From a checkpoint of a small mixture-of-experts model trained on Wikipedia.
Size: 13 layers, width 384, vocabulary 32768, 70.3M parameters.
Training: 368M tokens, 11479 steps.
Below are experts of layer 3 (counted from 0) of a mixture-of-experts language model. Rows are named router (the router's row for the expert), gate (a neuron's input weights, with its number), up (a neuron's input weights, with its number), down (a neuron's output weights, with its number) and show model dimensions 0-127. Each number is 500 + 50 x the weight over its row's rms, rounded and kept within 0 to 999. Numbers have three digits each.
Before each expert's rows: "raises" lists some tokens whose logits its average output raises strongly, later layers aside; "mostly gets" lists some tokens that are sent to it at least half of the time. This comes from a sample of Wikipedia text that the model never trained on.

# expert 3
raises: ".", "-", "–", "\n", "\n\n", ","
mostly gets: " She", " about", "ă", " David", "°E", " on "
router:505454495516450447569496520547542425549480459508570563551540604556523490441507519482527496559581589570516435491429515457580586588569473462529429545528479545507428436544474476525422584588479554482418587447510494460453549516530482548479502519455553433570570413525466558438552441585527446486573484559487431564477462452560535417436495498443461557510515417574528460494543447503458501577425
gate0:512449490498489484583463468548515496498471514566473457512526491463571544529604479475533438452471531548556434471545560533498532570570445485494526556542422571487464519463433526563491467578502520506509430478578469483568481510498454483517545463506510484441480472489540406507519497458539485508455525515497393459570492443556593385500428501502549476542468517539397541390457597451473396550562
up0:542537517496479481567497544600460487483553573417499532423510529459390432516471492564522549539531425468522529507452521491508530459478523534557503439512505472487540501474483518465361544499516519561587500521483515520497530485616512447456514430491491506528459525536505480467500574494458478521526474502601476514421396469456495472502467528476495441580514507568453509410559515517511445545433
down0:506458459529531547523505624531520622521471465489495422580596411489532517536549431602539592567465525573416501473576443365501502573498522447423513490518500447489512487485528487543523524506594402522504448492563500535486512446603453630524396529476482502489538516521540473480500462542553518504490501547513483464568528431464512501589503468499586497500495588480465508452456528561493585407522
gate1:448564500528461469492585452417518553556533475359502469488519440495554432536585564563532505470505412432504547504475421473544509525431505484463514441568567539476585492485515489486497481601473474481550478428429477469504506481511532491478564458591422414552506546446547429474478482440472647449539426513535517470479479561535537498516464476590499501519574537550438487638507504512321495501397
up1:372499584522546445528522441486543562430497443525526500515459497485535515635526390456569609527431486547463556418426502443530477498519552525500524544519437520496512542555510442478506365457535425611475448499454499546536542573426506544531554437508499485486486480471509524557515425544452498491519560511511562501454477483493521491564440550527524474485465588511517453450584540458524520525478
down1:495483527468488431525571520461450533499490570533439510531452467489478558451429473528486583557426432471436575596416404526454388526601533497555502614550501520540529474486428459435509461445545456573489527469485555577511546504528433655510419487509446531544520513487543422509545524492477531539538517540501526434472509420413454614441438475506574433524536469445463578396477442502561589477528
gate2:569540466508677565477472543416625536537529558476496515433547476502582562494526484609605496394528495545465490541431485429432483436542432576463538574557457436504500449485602506508477511480463562484470457474421425501546544455521437484488584450524462524493527384487493590468398539560463412418522500515523505458410574581478581407494596445501548503486510469509462520540488480568453432436480
up2:545580607546534445489528521540489515494493505543546464463491538484507476546499515539502442537432489470464448515446430536509517496499476538521458611456476435506451502464505515565413450501466588447590472527429420494502570550528422418500515424509501550450514502465494511587526485502541567477565546482543456550368491452467506487441475490446556435459592512471479590526557472489421446362513
down2:544579431476586455393538447535513546537498472469351345445451517536450433460472542561543510566520393505491511475546416461578530498532481546503558525521525409508527488517544506490487546410443415503439544457598457548474550460536404488458485534570553534486523549470538517529505561504502506550478483528498496391524534552618506545520445524539505538420559548498481516515449510498446475420550
gate3:596567547559546554501431509445537485484460517361545483559511532509551566461539601418554465501535527433519449454421473452593469504532577440530573562476439445502525436532398474526417370502525517563459426555526530426501527411485502494564607472494553559530481557477555459591466494494414484482490465516527436444526493516524461531488471425448391543493457524514570491546446434507374516535552
up3:431494520474453506462530368461429548462486514488395553563507441435552446400560481502478564515416550564561536418542510506462466495499533477519445429537492395454465527492537502464497498523442552531444453528465576495459569449526553515447561459546535492373498548496470574444507514478549336415528474445499503573456502450587505548493490584529496497434524452532547463499439486429505539552430
down3:527440485491497574459377569446519534496514460514485530481491504545517561444459575457489531516566461539481517505469477470383481529482435420537545439593517578540519499478441583469503478550457472611460491468425486566431483489435530567543513309466520533482447557421497537464415540517551622436482488430510479439567436423471534481485470436495524403498491472472463512388444448455490458480486
gate4:511432498510520516565446390501515481534435608503472524569606620515469566479477533548555459460494453581549655513590526465571442640493622428469411528468459535611374532425532522602405603508510362541501529421481424488493521486508572537532464494512519464472461420451491487497563511580538366467433549506486474583508488424518513539544550503479516490535492451560563496554494548523588454487565
up4:611486418440435583526587511525453453558536557402474512539479542534452554510472514484453572544487540381507533559446608596506510453509537464497523457543498472492507485547541518608499551449522450444462534444460522485560511505430495593485529588491503462533523456521533583549454469454494515440526524455520496443441508430521502418441498458608533499606603365533568528486535434523510506574554
down4:521469439464502498549533549439589542580507410411575455487451503472499602473531503437517487549505512576522424610517455561495514536490582544500480439521590479492460433555502545510551514456602498446582498483544427452489411515531593535577514455561560510466541490434505529413554550497593524402503486386540540540448593597518449485377544513615425435536499466418512547496557499501482470510519
gate5:529549503460524438590458584521485470526526511546499577489504574528442505527487493447530541526487532507514510464478484549515526541470503418501473451391497479570553462417501407417580579448492456479433476441530449501515421516467471510485549487421538480550490482470469521546519475468589541503500516556439424518524550548455523508465560537497465530516571472509507490531482551492626535541512
up5:455495547420529463502469513512494518587439547486449496422524470525492493424425547531484613506552502561560413532487430574466516486467463488493461455551465555522378568510473412494546564482517470392534563575534509576504477471487531452407494537422413441518462500462505565543422538432485624505524445542453514460581476452428563446495540534503486404411543441560513506497552485518563511530463
down5:486553500528591437532492487498517535463519495528496503450497500548496531562437558476604504484578465548441473476430504493477536450404437455483420511448491578452521546527554596540527483476534427526482518590436501461485502587543505466542498535450521473573575562482500482583554564496527510557413466554517482522541548521442484565551511460536591491519389515503454529581494521551508507521418
gate6:526502491467502481498474434548499421573436537486465546519554494575484537500454502511500510624565413574425463435433492569488485507527520486513463522523562583511460549532625509522418556474509555416470495532499495522509564501517471530488516467538452481529517495489468497493462576518531519546523469535510488410483511483441552538499449545453435654455615526613542507466499542506607580573453
up6:539478465462525474541421515589500579525473541477474485493564626540504497517482543507550579561553552526447482480520527557463465473496415466490532431537526469598526594502521528489508559568497560508644492552492484516573495509560469473566447490548450491478488508486619501408516495529508601549501481487470500433483511529502562389543475515514534530414577509487482486519543558366551478508439
down6:450417451443466479563479510482511576567366529447502499456556554456551565416459489493576554469500527478522453586485474531488528527456476469460478566512496458446392533498487422476521608460511541472570425491475532487485513523587521415527529516534561506505353504507471494553484657583612559481539458522533518580520540598498482566504522448471505534529481503476475539455528371500538522485516
gate7:530517432414490489448612452425509513486523435480439575523469522516493506563484511504529510451516490549513565551538518457521489422467562440470451437569400523538548502537418383534445488496463515601531534574514501425420464530459580378535499455468484448548479432512569462444475470535525572460581541603385439544507508577519541537494429490517519487532406456546508579459520513524461535539450
up7:435543523500521514540439479495462450497432446483560469490512532459506574529451380471395469571484494488593444481560502495518502511492581442372461455523462546522460481500512531540468405514536450474629533561458602537480521502623441490576423460465515512512493566531488500564443550444468533438504501454437518414554500501477517506463428540432464450486533522507461550512537419410553429435500
down7:497438429490489554519504505553575504537566356471472552433532479426561560509512573479513573391495527490499482505566471531521599474434461509555555498439532519500499481501539574480452560523538555397489439422477441445399539489544611430431503489497404391543449419570396532518453503471416501542648552520530514513482538545512392477498528481473557475563539469480438543522542507491512503469527
gate8:506549531469527458519554516475514465498576455581385549442551458508510531626422487464486547552524426513576526569613414528402478472548495535541456612504529528532455548510588468521427543460503521545562558498572390549556500424566548476482365524398468490573449489482519478469573549456516521482513481503583505458552495566433558494476499572493579510438471541480508511461535488505542454488506
up8:468531498488513486405482470529470468518506491408659541477469418506548548500531445432559374525468563449467434518458476486503597516448395517434506510423485463417560574466444397507533549490531497549460510454530483597505544528374548537372465461460435427565455485588510480483504477494508411522481484392533493479522497544496471502539537516504526568445443468486452493386485455451417549496508
down8:516463496459574536557520592463564498466494456551579457442503544607451445433493459413416570523564523480475545402533500436565512483419421525483451507384387473449519529528501474509535450419441511484447579524529429457489500473429442510554406503479472518499489576513502513457540488578473448522476492491561575414483509460499520468520444514555504561567489528541604472500544501546471647570566
gate9:463448508466465523495456454537520560519487438510477577530467455582522522487552480520458495529485443591554433561399462536457370566466478527538535564563532497532502536474528539451538569467492520551536483478569509456441599536503469603511401533433539505486457611469523452456483531571601535537494603575475454549632506528499518568524470521470517465526427486516509512580472443425528499458436
up9:521417474535473607589443457568496522486450447531495604563448551598495439455528598528519511499446504591481454603439514538521436552467482523494586485536448545496534581534492532436510545446542509545512490421506463409456556541586548555427540508513457507445472555468558442491542537541608480590494454422538556633615495490488535571537535464524446475506423493471530525419525519471594555522514
down9:556474463559437536530452463480482448605460528468490604559550436459471474532479535498480458380576515521515557620590493412432474478459500571546512508477418473481500504405547506451465498547454605557531485462407475576470530464482487476521578510522461460531487569517500558544501555515529464483612446385510546528526497519503530406546494464528514408500385454438602459410428555493447473523480
gate10:456504571546510496493447478490478454447580567524502535456524515517445399432478497500449563509473493492507554529520614414435498511573529508442414511452514427387530524517477509473590459529564569585537459609562554493456520534414589623505533444535485484581567520474476601437416426464539489539533576610546496530446588444472586443410540533491554449438466463597516496355479551464504514572504
up10:420525517466505476508518438533481514552551606530547538473571454500461468506486536580515521591455561503482545502516509531524549522481523473473468460484493413470497433526511530516546538464590508492551560608524532509574543545549581474432496447463493453425544465565518476566399622454552453515487520584445524525464471520591498478492549451525556526551561554521488445426496493440619493555452
down10:489483469429379493430472514595581526488552470519530506514488553478508486540587548541413523487584480503454475488551538385468477524465531420532454513503513480483567521523436507525557406499464490492444521551544473539391569585501590503500530511481520533505508537462550528537494566537536439516499370550524451452583525603578552522592464555479529578524536551545492481490411513427566461460457
gate11:403458604510538498576452537494524466408542518507529532470499546591475539526492545432477581528415518511516449395492516465497495415555517466482392516480518481558507465588516466501523456508512540594541576411518535502510495509475488447505420465478617541461428501466437514573417479429476547585534442540474557470497411464471487426538518538407457498598429451551458500459589529470428446442507
up11:399440498514504511442495508495583500561513519505469591543562480513479470522398473488437502497505506643575545524499461388474473557463519490426465476422485442508381514449550376555479468452557384402509469377518427543518556434475573446515557438403558518521445489524537507448459402522532549455575555553501542520541500516487456508575583507505431495428529490462424445402449412541431510446394
down11:573565527491474577491563403489535514483475489525513541465518521526385530458523460533461531549499483467587475506483466513543476453427433467522514446551480549584448477482468582574550539585478381559453567506486564491495444444416560527461443418414553532507511519494507497545480540457536546522609428489500471476574492534479510458525517486439590471535562440477582517465464527466488455513478
gate12:515520461536513528549558460434503430541475418488531508512439456474459528560489466511496527598512446440441519474489447442568564534526585522479512478572479515520434580551467474527580507465615495490494503535560414510446547513470484609519464483530510413469414545473470411602504547566523471420501568488425458505561497456513491457398419487427429556453517439460435496499488543562481495500548
up12:560382515476529516457542485432484470501388553557468570443396487488480545481482398439457452525559532480478541564373472563580555469564424474530487466572414503415485468568537520537575452537499558416513520505529487565485540589471584457483525563531435584606509485508433536494575478523450477482509529554576501454444561458526583411508516573501514487533588597612470492418490492527475522489496
down12:584485462470481483492483572443562484412485466530433437545488538537520559505492457472475499497536507493495500507476566485446508445517494421555562488384407545515481513592527481519541519491573436614486463459533422422460519532567408556522503448595517498510548544463482522491542498499495604476564511666578475556440468566466574514436548505447422484521537525491525473520551548487542529509564
gate13:464403517427469452486584636475501447421554472415494499522474493448548487455504485584549493434634481602488529545492400543490492433571599508538492514525528515486458433499472548505490588474518529511462511483484486514514568433537495488555538493532514451493474428504578480530455499478527562494575471616509443540563535506488411553550584519488486568598511493547472462544538545483519510478438
up13:513451583499446511474470494402513412413526550460439399432574447469511517552517442508392470547482556576571538560440479615545421466477506487494491445473444496486488543383442461358448509427541457533558533490418431465541497434497457500603542565528517503493454492464541560520507470487538456580510447560494509481536581472529553456450438474504508464500462558554497384530533554533497532559476
down13:575497520422479480499483536410488529489430552558483491527573434463502551517502509519498521549498422501544472570425427553473525463475487539518460441508485526501465528482593391431536491551547452496485556573507473487508401571466542470584523468469550506487555503449507448457572467531538515549409444532546567554477440436481497487502525436488663515445496479410516454389538497482534456450475
gate14:482574523484466479527520446434483515542506494491489512510514531484533514502430473557530489511593437468478396462534514496476487534574506523525548550638575455514456478484582542501549466458496483525544492553494524553361521437572473460474413487491499579492490401638607469484422442548455435479556546515611455567479507600473509554419507397506588392544565444506495466483500539414541456441542
up14:471437543521511515531480448535541435425538537526505537612580506446513634425504525472492478541501582531429577460472446485545480520583484518516491497418475521455518536495457509449546566430471429503539485525552440452535496582458535638494582442503499476531495494512521403510498552458589483485499464453479505474588464487589503471553437550424480512512484520485579417431436592597567499560486
down14:463423622570449463442543520489467530445440477510526585515547600441538616487492476550426466554493574497537598433655544517566509486489497495521474572499560518461508458493407568417520501488511524462463501580452501392506525485571561484575516458524470565523506500503471520452515463487452488492450485440609529555495541457497465481510407560426412525527551484445436529551525476441517598472534
gate15:534523493458385555492534464453482478558469473510480513483470559549584500525522499424452427524504479578479460493534592507498541465474376519418536517396493496494424475499504478522383553525523505555485568416369624392401581596503578429493433425537576550553514599453492460549520541592545482546510490432483530523462603528543479464390507586396534457569504609491540493525524529477501583565488
up15:597525472500466588434432511436555527466568493424552470497542550481523430435465439408511529496448571572530441527546521504476540442527502477513575543476535497465471531511479478425527510466508469559442524481565535468493538495479465432481433504483452480526590508463480417438558403545552558638485473420387585546540495553491525480453410490512433368536497542462476440505493435649508566516514
down15:514530456545438431509493491516455461514560533471397507554520466454500519525496490404443550502477528534497572409497564447483490458417402473458472501566400484526508550583491513487547500466476554525519473348460399590520486443494459451484610528591430557517536512467532567592509465427504534499509498452429514439532535448421441433497504463585490517507548566463511470520500534467448399470433
gate16:481557485479433530516602524512496516632379488541470543572505578381546597547546467538463458526550487462428570488390536516541594526494482478579627657456477504485472523518406556493618468519573486488498445553531510437503464474459512498531602413517460518509566480576475452525520532478531501429405454555468512541565530513502489540507401498474496558430457520518545453464510485430481537582451
up16:559393543578526522393490457473560472466535460456470488571525466440487485503520402546488530474506424536529512554458482548577524435592488490503464516461544538519557476558396502435550530533429570522492544514564449483461342533429522540541536511479524475486551456513524519518610483422455482604487433474494547414522527383558483557515426440563559481533401573420503498564532505514427427529506
down16:564455466497495487442531415506487552444569604588567525489433400487398440574395495508531478496525477529521552490594524425452503448477468495510501452593520487499559493554530526551502455463480547519555558547411552454534473533534561547503493494476524441421500469569490463518517463476527539464508584512504448472506434521528511519505537503493506485534529451551451479548537654553549441607454
gate17:500482507490543540428477475477491529386427500429472565607568538468569576588496578516448462455494481391501473452545473511483466539526476519572585496496533490456527449562441481422603571499491569556426476527455527454554498540413484546522504424500525539584522453530513464494509421521497548489494480523485530503566507496497543489460423375517566574475473531612578469550562501582497619585522
up17:450518522567492447514475550506475419458559534503543584500460542504543463509622480443531516488554452384567493529391418529569532479554610447532490480457513463485535453440559500461520514531553549616475555473476537499428490533495409442508462427558589573558499479548437513477559513455569460482497495540526554433436460579491497440568469506479535587514568519535527520537452490532561600556503
down17:467500551477514556522562526516515544490497564354547529460555433445512454464406502550461496456553503450539538616510489436491534496570574525509519425531516410555596440510460472484530419427516527522538511463542460488523540507467518469484482487524512492591529561527530513504507473447494569489467526525513460468553557508586522597535458507496596579523531573556429526475441606507529501501559
gate18:442515498490478551510494383484520394525548533577540461601441515554488494423549373477483424459469477549492555565539494540554501557543434469530463479538508511457462491490443441492498439514371526484523524530477485509532515456607521501456465444465547437500525457571491484490471529538508563529574547510486462480544462515549590458568523442461435491558520562497381439463467606496470453389450
up18:448482518491476490601587541490586469522413510422507498554420473473534552553531521510482520542536551496528501498566490474538494538452407446496430522485502446521493506544527553457447476491448541554457516587542537505530555486396483462559484507527482530449570469535541571530504426511626534551470467444424464569469560489523482447470515443498524551422535502567599437466472498526395572544507
down18:486464499462520479552541539450552563451570542500531494511439488482526512453550457477562475539412547562427436457504601608539435532452531505532624428541518497541441450515463550473531438500459490571606400437501416501560488459550459571525543565607469511435501463401454429482481507548476467462550559591477410483535540540461589499582499476519502507461498448484429524487509458467539595382532
gate19:435553538431562404512461488505501416546431489475577539467516525532457588477465422467486451467541569467470458580457474430516517474520549459456488518581515520514528577477568444539414434498533504483453493471519479439489553449535448519516478460388488485448616529536498453525591489479491477438512521523600532527471559543526578498551517544398550561469505446511531549565580451494485509579472
up19:581489511473506433466434523546555425479491514516483545498489531453431444480529467461492425519471552543531627561508530412520525532422359477415468506376493545471504558514460399482522472444500432516498466480446472508555360383400454572450521561450453535530478526591571458591562515507519510571460615471468471471548568540442459518465549433560558598472476589489504524523503521419451500477517
down19:549489490551464551517497470505405534524492492533469529457560477432508526481524486446411595505496462491530509456529528520557479538446491490469472464482515473486473497488476545474567549569547495526541498407465483562559484536531497566401473560485511610560501529473604498466450446580531489376544502447468534530528517452513423560461542473510450602549500500403461444432432499501563585438511
gate20:443479470424508572503506533512423493487547511614417497489480485479502468518497466478474548417469473488554463472525442541507551479554508516578525569518526488557483452418583538408484425480511490549508526575447523490505442535540529473481477457590519454430481569542386454485488476538503450498520474431501548513543587416571456494569550420415517488483532537508526486449479504534546574514438
up20:441561507470464550433480408492561427463584544466493557387513517455502548510448470483437476438525413526443468499603446615571470476577484451525462470547507474510524498446534504531486514420449448566557526467393523487539449507550470499446492469535500495463466513556450433539506550511579479413432497455525522519478546542481500478535479494483517508473607468544539569406464478488526452486468
down20:544556415357489596478472598524513454450514432501547499505481475480505471586498594527540462504510515517483538560583454521552518531519518474514513507457568495470462421439596497535490494408416491425489471474460565471487512527486449482504475495500525483456467443502534477499582495519606390407572474473490508433464532539445521480492496505479494445462496500448514455593311554538483596540461
gate21:517432606524491550542597413613548456523499510570503540533531536545525494523487433540443467456464446474461478470507547565421495561475508505535402550489500536502504365459454515518533463436553473568567499605536422530518443487489511522448452578504456489514507469486531507553498557437497569539468546559506589407562518472548542484520593489494495538502443560561459526498523568469462541463430
up21:462477467514448560551462592559529403439567563576439565440474522556499477522526648525427502629502432565505549520429565559412534416476542502490506501543510515451550492461493526518571443487497466532537495502517566522518469554481510595457594602467551441464520472542477498407526479488473510432447527515541533526480498462460596535357478442536443491470426461568507407534473534559497461466525
down21:441450498480552552386421454510490513437517492584520419573530473515571496484405511561530419486571407466474443566493523560476520497493469550462454554466521497451527487529543397531454496418577482501591506522516497517527371535472403499485616529484479432469579483547532511487585507443464531586486456450568552470486479543526439491525395532538507428492430473616501410468561554465406455427534
gate22:582470464504544466572563498545496438377531481541528474469470544489462452530524572530415350516466508586603531445508478461522456555482492451458505540437530544654515469465438443482489584527556527468436536451437535485620491556518424540506554470439352424602499400482469534462518469472559556485442557478429417469533502496498596515450546451523460462610519505493531463508586473535432500450522
up22:412563525502537490526408426542464544520549539468536550444488569423566445505464524520486480521510471446454513457487518651577448460488448460440526559450479510453461418589537475461519500524478562500561502541449556503434524454427567601464452494487545501493486525558516449480478495570556459481472519615522497497391475539567512544588466456434559443486529522559500542542493513398519513482505
down22:577591385478452463475558480553490508450458494518501550497454608478520485542495485549548508509523462592582542514444586583471488420527619502527582573541547547502481485504549456551514464510561525528473454503549557448515455557527519542496521537501506466563493361474548522497465436511427578480526457531503541557462551395490451411498509530411486535480559512443434489471514357597497496464441
gate23:542560555485469487439423501547523481517581538422594477507597403522446421442523567492408582523533515555426387457418458496554539400495453468489472465445453431593461496504467462450517543472494601570474473564504467454422483449461569510409515507448523490463493527514482499531453506425550467505498526495465623477483480569597526485500497474450485497454477592506538566401495524524505478460457
up23:452495463472468490435483522384435493434449473471531548449493526530439471456486436452547514514391484461442434566486510535610517432385513553554451476516427615506481565535486549470499440470508550555459491566429572555493536557582535543555568569527438477546545550521474478460531531535514522534428468606435564392424552493518556433464495513422467503440461544542443528505513503495470492385475
down23:513516519452501441409517501472514392459547498503605453582494451470503442509448452463497437492465489503528503462503400499494461363506490418477445434361444442463477503496467526536559485546547521491539504522518484560505499483535485428522547504496419588444498516499495549489534493561425546501529442443504574410437484460464565569482425575547521512495509504445568496524480393439532497535520
gate24:520446491476492496609448509543455456498575577536533523452436482542506599510429481533489505611569489473519481525523554560506457528536537581515514531531527394464474445484564470531542572462475489424477511496396496545513523462568512491466464395533553470471498498472540582516431484531524464432508449511526519528446414568380481518450489461447552503469554503544510490572468506526380469626468
up24:610441465458550480512425431542482495502468579460370512528584541485499492454590509542430471494587509510519536502534544588494509450499496476518442466522528540523562358506542542394465501496474562536542613542523556487529502510576430481562505514400481447476490485422421483527648498553485539408511498462500508374424473389447504443470395452426482512427400556499468454490510546544486446519463
down24:513525494392481583484446553619611469462481486467487535511523438516544527416500524440468484534490559591504495471465576481466466525444484527574547399466528454486595484501467449487439511477486539445532465399504495546571425586503431477457518548554546458469485505547484504493465556424552370522572507489536489474430510536465441515511575425491422477526535473456556451553450459528433464523591
gate25:512561561502494501494531456507545556513507513508500514494461546540439452492440498469440549491511491489515441390434488562511542526467460437490444490424410543489469487501514445561439452453467525532522522448539518493448485487580510465480546441537395538444485538568535607502575430527544456513557466565563485489426552564468499521527574478543569526542474543445531423436502512501526345502462
up25:463422504496461475590554551471499453532447424478426516419546496490468570554536500534432494443467571527494518524492450514426506471537464443485529507587592582554501514480481560499505474442517526557505524466491523554638475483428508499511531519456476530550521470461556467560483519532556480523492522399492571490531507531509505503496418482469562442544466448554498462524576444469427508455538
down25:474477537478538569474583567471473563509546511489398563522525508463536483472533564484498517490492517431593473567488499554547576502419483540578494581447522480458594519499515513447530508556486539556515531570456586503573423552391496415445495401533474500494492531556453434448454514527485472545397472589505500561538475458372506526498540552521479592450470400504454572525431603513472391508575
gate26:440447560486554496483567491502435527421544535431519573447526574491398530549494569503507566530421431507436566463478554645550480517508476451480674489513424551542484547511475400455431482473537506374523468544434514503445578509562539548502594513538478535425557451494455552541563532506524460451497545505461416445503490484414522498504481495448463550448480548492496441504588535507519467493529
up26:484410502499484451457442578480518474452377485525499565471410497521513508537507556519446399455520565536417461434516485445557504540455456497482503443551453561627575484437496482449462538506576521501399472452522552524533522501581507409476443464416551450535528510516585457550572493466485523448445480436408484393467430431472551407472566537518529513508448413524542481435530528525508524473581
down26:636446515509470382588543509500447494499492485494421547413445591526504492464602505407556466428542453542485565510502551470581384524404499412371457486501469528466511479496474547465486425467667505548480514484464589520555489462558554493457521507495464479563544494507484508478506582450500491438483533455525510450500455505506492563475555543464592488493459469459569437436592501623513543439487
gate27:577541525505538447469488572520484536391488507546491490452510465559523535448427489468457603431457497507459479512460449525490500459477490530502523604400527447551555476521449462553455522503433508564479462516532529457517545386353476482536534565441508369604493415489474487428433459451528551546531499533567558474605491492519523479567514571537551527480521453502504472456463450501441494484477
up27:443537536504501502545572481517567535443547504468488554502457499576520468528522574431454454616472548477552519464541485571522578503496453522521586514484495489576512533481472487513578548470542533505546453485480465484480592533451561469465459492354407531513409483411505518593601541493565574567413518420592462583513481455485486464531606560510529572474518418441511597552442545527527591491436
down27:523575458520628542477563508462532536387542525544593528474476434511523439457449477568502479561507547512497500455466573505464462509450562465494441480566450446383483495412539519494470566441593503506504493437479575447433594485449506605441445539421450407517452490475540506547579495602479442550516472514599493515465534475476497536558545452473522556581465419514564463544417501555432489567447
gate28:564511410401504456454526557481482520577583524516417448495482440493477486439490573535468538421557515462551482504443526588427451450546510523587445460538416452542501476500487376502553457472449435418520519443568474470490486514515571513510537491560511420601560380530425567418479532579570446611546554561518406644535446539510448532472572471538451456496499578460535505527465402453502474467488
up28:525536479404416520525494455481455470514472547526545474525485521569566460450531544491549502474465454481434511475449514505520470517629515493492512484477469476480426487432535530409377517509554528508489576545467597443518503547482474570445400485528509557574492534468478474552571465511557458561462548520529480458485526396451517471463525463584540583475452412535517430487512624482530573536471
down28:520479465532555525567509539600554567436535528559569434529483516571402480517597541503485497485495493441540488562515504478530589442440455530540556569529509488441560496451478483460587498543457562438505373476399490539467523440527572472490391436495504388419472515481436466541443537590334495485604505513456437448554509523536460537447440401445539446514530462422447556433506529439517414469542
gate29:491416521565483485480516387494474579468516501465612479486520436483448483484510426555428541512520569530616530546522476542489519482487495524481466501533549517515533512463535450521459452483484534511579613468452447474517536486599505422529324507425549503481616468459541453627372472408506463541516510533465477466522438491500458454485470530534521479560476461481414479608568604500531502600476
up29:510478454462315599524409535506545492472526555391561517580488428507521508526503540563398487461598570482567542579495588538385495480543513567491486543585504493420550484594515416516493410479492412563504524571436528504538533557499515429510448512456471439469497571558562456431553572456490446471484514549514575526584523484457482456542480480488541447496496556531386570546449544458542500573441
down29:481512533441504487527576611499524450438449472517405546519463529523504455517476433465424536474535409475548519479491505612558558478564567438534454508505546573528433426500493537486526539484508416522466559512467420481467591561495531488652493565561457466498495554630507439543459563565504562556512547421553474506555541536427469418556488507569498451478488579476462553448460521368520537400482
gate30:520512432450582487538501454452516540551450458551557532490501593538480461569458485442528516566486557579560554502488527497514513479510492492495476501476461417528493450529437499526527593487602562494532489473503523497538514510584533540569448439515435509510624461488466523558551489607420468558578414465342496557416419477416567510559494520506483607512546406474436423406493599507596516445434
up30:528504480486442593535429482480488465547478515413492454488553490464488538449425467491471555484450452488522488499553423520501534502526630602484493410487438544442567530424451449434496514481449455481454546573520391470483484559388516529493523480509471531511451531485432428617500536419516438478500533582492557507473578437536463427444436505469486513485564518491520503603563429470438529534548
down30:524501552522516438589475558547491460482494640523536443505406495519421538421421570566538482499466480544517406583464503496481425558477551522487415511504501486507511554370501479433524628555474518483465555474540525552541494445525419611487453461440504488508448513547457477452600512424543419502477516458475454553525522431454473447446515530436605546521647509604401519570502484538492531391530
gate31:552564580631654613526485489487472450442573497596445424511573493523545520507449473513378478461498516509534454434502620576467429527420497504477480577434456600515430422441526424532589560477580428496556510550526603537551469424504454562417504510551506543516493410465486540463441458528479506480524519610449486458618511503597477502400454454463461404454539476542546509529601491542468419459464
up31:523527549558515510522548384569502494516532517505512480529471502560610450476529497583560494446518551527470410507527529472512444430528478400478504568439457530542553585487444477489504456470344497518494494511472488454542496545535492536559566497493449519517490475507558542537587515514418440442588495505472466506552518471501494520600490559457553381512545564531511502473499625457465503436504
down31:534494530550502511521451527525600492466450499557544503481601503442513479431541440480538513544504437528526568466535503432507530489501456479383480625511477503426477518341471541564629472484559577549447514523530501537498475497531483478493399559493529481472513467498442543584490499576558435551472532497460466427455444514537537535602443424517613419485565494466530488492537475534534472597433
gate32:480475565596432493535506520511477442557540443468550489532522506467549429483542501492528489420525565640418397505414506563411500483518589469552440579466568528584540499575429531491373488551480469473587480469478512528462502447466525462442461411454489479452524517543523504526439499401484539454541505527496473414479484539468519505480564478486507431575536511461564531558580461548527438460489
up32:478489447451499515557460518407575506510513351538627481562468472518472532458557546471507524579465425558480523493527528542532545575515497514550592567482549547440530497437658485486548531453580542462493533537559525467555503476547562481531477458538490425430570512451499478464513445553470472496464544557405476499516420482524468443473486383498515525625541476434492439457529496508503458457533
down32:489506455496496455431575473511568546509492430447558512628548479497482458484554526512582539541546575398426452490503459491538466584482516581482480552549440454496538437445525445471549589517575563528544533481441470453487576492427517451527554501530458475533461528606495529523608460510506470511483493503468524433406678487532513451458499489585484509504449443463473373460514555538520447550546
gate33:602498565536548521537598554508459524458501494593501400527552549546480513551423480492447483480546531567528401430453554546560446551482525471488604487546406447517431528499445458525504513492497504593435464561366578487500470526547481427485421507482537461463536416433422428534469477543443484485452522507435553486509555390469498477486553485462512407601430508468496502549438463542503466526535
up33:474540473484511501404546548511562481494449445460508519488436536486537519533500525588595380502514528506570479476500567540448555519474489523458451529513507465504529483430537486482634571510543607512532479527401485513459477611459488516482429508507509514452521540499444488486631540597469463437486471437393480627564442596361575580467489456438412566557465533508488462551416469469451506564478
down33:474488436497533530573528469541458513513429508549436483493497473528529463581546449517505554546543595536527577397465506508501505590459445528512501536603501520524506644484472471534411469451479522493473452529521472494496433560547543434458548486546519468536571537502512574523549538471474546570382552427496494542562526460529472510522499505505565521589525542499482402542517412502543500590577
gate34:538427401581487497540494527410562463471455490565550472551523555524544523483528542489534561538408479543536574512488532513588557514452497433531499550541520462456413562522519455501532510512585544477485491477426514494505512481487538518423489574497548487531510492473462552473529532528476471401440413404460455585565473468522454444490448554541465595494503383464465432475545464467575407539578
up34:466570473443443506445573508409484479422463521515503463528368394487431520462517521501485501484425549538408437455497475513418542466472519521383507486550423510554513463581489464495470486570466419472569389544479463365464514511468523466517674519506528511493465529447463461497511430626514430399476461554509530541437596515493554459504536504451473480512503536509602502556508475473491519512480
down34:441426489517452490371423442485487538427439469449594516486467448490420529471570538559509564447491450486521542582427509546547516517462519535520438494605614467483515528379480543466530464474461511480526429511500448504467567483515513468498519486508468470481469458485467496511610556504357439445564468416410537530456507440529497497504494401437407488489360576451512473488434383517600518400485